Experts of a small language model.
Experts: 32 experts in each of 8 layers, 224 squared ReLU neurons an expert, 2 picks a token, a softmax router, a shared expert of 256 neurons.
Training: a variant of Muon for the experts, 736M tokens, 12431 steps.
Below are experts of layer 4 (counted from 0) of a mixture-of-experts language model. Rows are named router (the router's row for the expert) and show model dimensions 0-191. Each number is 128 + 24 x the weight over its row's rms, rounded and kept within 0 to 255. Numbers have three digits each.
After each expert's rows: a language model's description of what the expert responds to. This comes from a sample of Wikipedia text that the model never trained on.

# expert 12
router:153099132053129129125119149085095158124109117112099168152114103048098102147121144130090181134112145164119163167197125124149134138135106146119098205137108127127105121159122105151139126106119139123110157083114128102088150139098103116102115129127160120100092125130165147114172149149118130144201125152129118130135153110183146093115123151124126087118160127146111139122118121112150087117122144113119103156127119121153126139090138132142147136076119154116132162149124135103101117152159144128138106141145090139128155132103145109118127149101089130132128152151135147115130101106118137134
What it handles: Articles and determiners

# expert 11
router:150120165124148122129114122091121159124178117101122124108106130088139096138115131087131155120119118166097145148159113098155144098139102141098128173158094135145098136139133102135156130096105149098099130111129133119090193165115131155130157152095133099137116102128154151151192162166104111147107121159087095135118161095139140136118108154093128153110145143092128098154118133107133084139108113098121137099144108161158108121111142152152103156152107161127157145134144095150095156108097126128109144140134211142126124139092105131104092167110128112149124152136149134105087130144089135097
What it handles: Space before words

# expert 29
router:174099117123144119115073150143118152126083141071102141106113096110082125137141166115127131147102149152092128141152130115138143085132127128081146144155084132159126134112136131140128089138137113125115165095098142115099122159137136101101154152102137133099101104140149147153123185192112128171112155179114104136166115088123137097128143163108121112122143124134141126168141129102164111128111161095174133108132122125153127133112140150130099153074124174103123134164151131138110121145151119109140137094125132095138169144113084101095145134129095133089134163141114135110162153090091131088
What it handles: n and an pieces

# expert 4
router:142123141138134170119136165133129143118142137137108142097118143133106117143113140117124134125121136148113151131069143101131134093135121142120160103133065123158125136154128108161153108045109096171092136086119162122080124173128118149130148150162142154109117149120172139124121145176097134143142116145101097127098189123162158121109114118075104140146143149125141124142127119079099125141133169114118135145145119163150106153104147154151144145109128160114097167166135080115111101158092147119094109104121132136051141168116117110130144138094118117159157146166114128121124162123109114106
What it handles: Past participle endings

# expert 22
router:138117150106145132110082142096155138116176115131133127153092089108089098152122145115098131139111093161101137116140099151152127143148111124141166191167144150152117127161145112168119122134139154122108199104149158127116087146091131143101149146125126137121115120142137161136149132172124127136123135117122121114091148104136151115112126112085127130119161138132118108133128099129199088118098103105072115099133092152163108167089102111165134167094108146111145130159128107119118150171159122089127119083135123115140156155091120129094112149117136117150155146166189136131141123103111140100
What it handles: Commas and conjunctions

# expert 6
router:164132162129123163124110156147123102160174114163112091123110141115159122122145172138116116161115110193107127140103102152132123144123106119136124134178106169174141135066158082159146121101091103115116172071141146117119128174129112131145114146127188123147106095143151138124137172144135124158142114137140087106163148117156158124106138129107113197146123158139134141170090108156138091129119089129127137126130120113158124149096087148131100160141141157116126152138130114114122098103136117115114156159128146157110190130102149133085127147109108114115166151138127119105145116102134140126
What it handles: Word-final consonant pieces

# expert 20
router:173106115127156135140135124126127103106122136091125156144092125140143094158120112140093107120112101137101125135100131094159149115134124074090122120130102132139115140111125095133162172096118107125104107093147165112147115134093111112098141137107160118126113080109101152144170145189115112149130178124139106127130112091163155102113122115097136163125140153083197133160129076148136096133115132102105129099155123131161146164102105086104123150145101144148123181125137115142097171102139135109135124164104114115097153156089090135104140156066120123117143169145156129104130148119123155122
What it handles: Noun endings, common nouns

# expert 0
router:144107157116144125109111155054170158115174152151106101109087086122084097150122114125087133148128112167089132122131115122158144091134110082135136109122116114136119145172150108168146112129114164124107167095130141125147166140101135158087145154108137114156107122145153139140101145170120093165128162129084097108118148094134125129127112174094132129137142127107100108116118153159136106138121158097093095117148090143161120178122107112120153148110119156125160118139130118167121094071121116127144133092118104112152147147118098084115100127096135115152136158173145122110131143097122121092
What it handles: Table cell separators

# expert 25
router:150110153152119178132129137143106121079135119165122071135110137130184136160100154136131133123150104172118128165141106157161107124122115116138113166113101137153173114155144071131132091110172117150093103105137147135138123164078138151156122136164133147123110113164127138115140113136113090149156131152126088122113143118126137125129124127118107109143159163091163138126095121128140099134118126123138130118147099138147095111118154128096102134096092158099151103157117111126138139070130115144161134099123141162094153173111144154116109117124105095129131146172197136101120135154174176070
What it handles: Name syllables with i

# expert 1
router:173095142086146120126152153107102128086146113113135122145090138134097092150109132133094168125118141162095140120102140130135116120140117147124086132096125179103117127138128084140145127108073095105080149101103163102162123150107115143136108158094146107152111113117091144107168114138084119128180197127121113141144138113124132090084141127130098120152150160120133101153132115098113104128136176099142126062138105137145167129131106134096125155122125152120125158136131109143118112121146148108143134158155165140113114154091085094116130166119095137114154142192149144111125084112109141117
What it handles: Word-final vowel syllables

# expert 8
router:131099160162170166123128125089127113071206121088137131137098110144149098146134140097135176120143115169092099169166095111141143116122136125092136141135115116119130153109116129127142136156155169134096162102118137119144144151106121127163123165120118143115127131156128151166134139143109112130120151154173124119102131115143135113119125164114134085127136154149138137130099127096111099113116065095108116089113104153128148147093167116115147135138118158121114127133106124104119145129149110147168123102139114148043162163111103142119129136091081101113142179130158126123171159119106163105
What it handles: ri/en word pieces

# expert 19
router:159114122114152126122100176074137138093159132104124077126105105073134128132138138113128154160133152123114133153156117145128167130168124112133140156142154144184128119158117127153143142124115126106086109094116132125124155159100123132130128150135154148130097122153112134138135206156133116149096152138126070121142139101111152083103113114127143163118118113137089106109086123139169118155101170112088115117126115121165128154113109169098141134124139159127166132137148115115104101056124125105135122101101141113126108148115083115114128182108092105141131150152191141084133166111124148113
What it handles: Colons in field lists

# expert 3
router:173079132133112151134105149117136137112123129082107130123113127110119117155096163099105159138113160142104111134178143139141111111126118075112122185146072133168142149103143094087145099133114129126103145116093121124153133167131144143084110160117087153123126066114149123114138118114132130145142130163133128117138123103144135137137125134090121096124134140094144155111144136185157110129120191103122109097121126137154081119107142147127104135116154137104087160165149141140113169147108109129090136122136101117098178153114097136102174162110114099114098167164159124115092183123112139113
What it handles: Name-internal n syllables

# expert 7
router:135116155105144151121123150116106086155137120097127146089121118104116122131142132068132108122154124170130129138125103124161149141151123137135131121157122168164167133114149146116141117059166129123130094101125193108146128133090143174114129140143144120110123130128123135122170092147114096153158132130152113098103178110183154092154111147094147155137106093179104154177106097134188112121098147119126121126146118121154132144111150082095174158137131124166150155152135137155115093068125089129140134124114106130100127142117114147096128133097096106104106159140151138134116141174157118126
What it handles: Mid-word consonant clusters

# expert 17
router:176107165134138129110104152113112106180086114153147122130116113113154103137141123088099117115151123170127190151170098104165119086122123067109137084128143174176135137134141108108145122104129146125093087105176159119123121116098098117118124126126134137179092087139173129121160103131111123149101151139130124128127139090137122100126126150095105160115157162144094125120074131113161103145099168113107147133120129126153110145126124055099128147146128159135111165151094127113105115090118149149126150125163158135138126130124087107129129147110083137116141149167126138140138149097104131137
What it handles: Mid-word suffix pieces

# expert 26
router:152090136116122105117114139115128121117105110107115092142128107153117106114113158065114142149148093123090127149144132118145142072133109136111136165162133147150148117095129093100150110125124142114111126092093109127100176118141129147108154142055140103091115117158113171129140125130097112178154152126141065143140133097142160122115102109101121138127159111083100125148130134117111117124096170115131102110164079150143074157100099129125102160068103109142168120168101103101095105110133139112130130129126127130123154164123135126119097151098128085142124159150175154080149126133119123134
What it handles: Line breaks, headings

# expert 2
router:121114139092142118117124157078139146120114113090133122155072115132136127144092138105109138150128142171096115154164130101182167072126102130117159151131115119156099129117134126147131109119136112120114125129097134132088169127096088146165114135108129123116086101134136139143123164133135110148165128151078086096120147104101135092117113179099143143102137114149147138151084118110161107108109124106101108122166108181141132157093132146131087152122127139128161109136137104089124143066155113148120104103135144140091149149095115155119093127094129099104122136192153126088160122124106115081
What it handles: Table cell starts

# expert 14
router:165118141102160182128106137117148161151105109122116112093141118093104130182122124070118168110164123162086148103076102103130134133123098116103121134138109113148148126146113107189102088101087131150100135096127145123130132106114129158124140168130123085107124095105092112118141164066112105145126141155091111100102151142175130103136124122116126120142102133140109117144090152145108114092153131101138087113144120161144118140118142137178088125114148115119133185187137122128097108090078097095127096128083125135112123132114141116127132126102091140136102144150120114143128135119167125124
What it handles: Verb-start pieces

# expert 24
router:118135163092141157110096148135125176077139166098106089155105125073115117153085114091134128151102143149111113140123093129141123145125139141096113127121133156143115141100135106124142148121121162135113081114102126117110168137149134153132160135108109085138116082145095130113150151151117096127107143106159103143129145111121156142126130108097105153135116178138137139166033115172144136155114182112098135144180107122151125131085136101150134143140148120084110163133155112129121102109131132143104157104130106112136162168083144133086129152144116146135118146148159146110146117098112168095
What it handles: Adjective suffix al/il

# expert 10
router:172097165100143152118117147075118093119144152105093046129087121121121143152138128151135143135132098171109127140151128133145136108144140083122137152148106122130118116152154071088146151078123125146106118100096191116095122145123132113087138139147112089099099102152137151110118178154086134176134147121139091132155138092152153133119114110108119172129156146137132109139119109130122123127148128121135109137153115165171105160112131094100099144121117134107156146146133106113093102165170134139101106177162121089079150156120113116107111151111136148121130144171150127120107101114119143126
What it handles: Plural s suffix

# expert 23
router:165128145109104138119155144097086122121140141115144117154094112148098094140174139123113136129158110136063120124122123137171128080101126116113105107138115153123137096099132109158133089123073113166106145117128164117124114151115103134079128147154101131125149113164088126141145199083101092133178150126116107091113134115125136089108127134115118138139163153128153145169145116134106090107111158095112096106136086128173135139123131129110111161127088173109126131139152125176136166049138095122097109122140131122164146146110150128137117124120097093118119138162141153116134102124111150105
What it handles: Vowel pieces in names

# expert 15
router:143108154147139129116103146137150123157180122130106112153108096111112113138137132115130122143116120170110159129137128133138125144143118106138156170115115149174132123104137109113138116130131159113115133113125146119078157154105128122135155132104147126130113097137101162122160184136148128152119182125099107123039130095145144095116114179121129154122160137132133113137113098119083113131117155103096108125137098165152057134101132157136112152065095138117211167142128111134106125123150142094124120155139154134069134139117121108101128145094150136142169146177160132118127167124096132108
What it handles: Closing punctuation and quotes

# expert 30
router:132109144079128163135110148142168158095149150088146121151119088134150126122141124108091120143132087180121121113114114100132111081120127143129123159171131114146107139127137113171149121100119135126109096093075174138138168133130143133158110170068120130081124132145094162135131114188110096130159137151111103117092130097130161116112107143100095102127165126114114092176092124099152086117117099115082131154129110115141127129097102142148114117107120125110096157135122106082119124092105145132110123159152135080091132139125103099113111156127072128133142151140135123105141149119086129090
What it handles: First-name and surname starts

# expert 13
router:175092144150140135131101154104145138114136128148153089148113125099132107125123139103131141133124087171095118170119139145136150090121100137136115118146122096171115150115123108134156124139112113108102107084117154143133164200109130164148143171102180092127116136154115150150133154133110109151169159129132114112107132097123128118107111125079127111119154127144167123119064082155118114117111135109106094113177093142142115129090127117099095164098114153120136130150144086160092125113149128139116127145116113120116149178118093149103096147082109105089103166166162135101167136130107115097
What it handles: Numerals in tables, dates

# expert 5
router:149098145085147160139104154123181123112116125123111153150117124065165120151113120074104098140105162137132116183120141133151138095133119119120127135158140147111117131135108151134160138094144119085115134098128165106146187139081137153112112155097157136103099142152146155147131160121139119146159147159110100126129161114161120095141106139129118133138119148103143095145110071132120109135123104119139110130162101148146126135084114109094087198095080149133123130138124081112103142118143139104085135129121130110077099147097140100094141146088098104154123156163155124096126130153114132097
What it handles: Capital letters, acronyms

# expert 18
router:132131138132137141105099133117140136079096109127154092147099135108136110166103108131139130128134132127091107159159115126115110087137127130124152135108118103133130130069121087145169128098102123101113072114088160116093142127106150152158132168110154101127089119113130142141141200114129113146115161137056110122130156100145148134117116132125101156117156127136136084143085099104125099157135115104107110088131122160158134152090107142152087154098066158114136148143146115146105128100115109131110115129140146112121164161073144110116113118109099087165133165157169135107109103175139130126
What it handles: Word-initial prefixes

# expert 27
router:128097155101138115134115161096132133100112087108131103143115131083151102153131113076140118143140135115107129186168117144125169093177139107127147141122137108130158089118142109137154086104129131132108140126126132104154156168079079152089140146131127114113085121153141150138121182110106100162114172155103102133134161096139132096124061143100153171123148112109134127125088155153155131095112145139082104094126094151142124167124124121148129141103114137083124119128113087112110118130145092132129118139081124107099148137122113113105091128118104089114135147151174099119122075123157134115
What it handles: Infobox line starts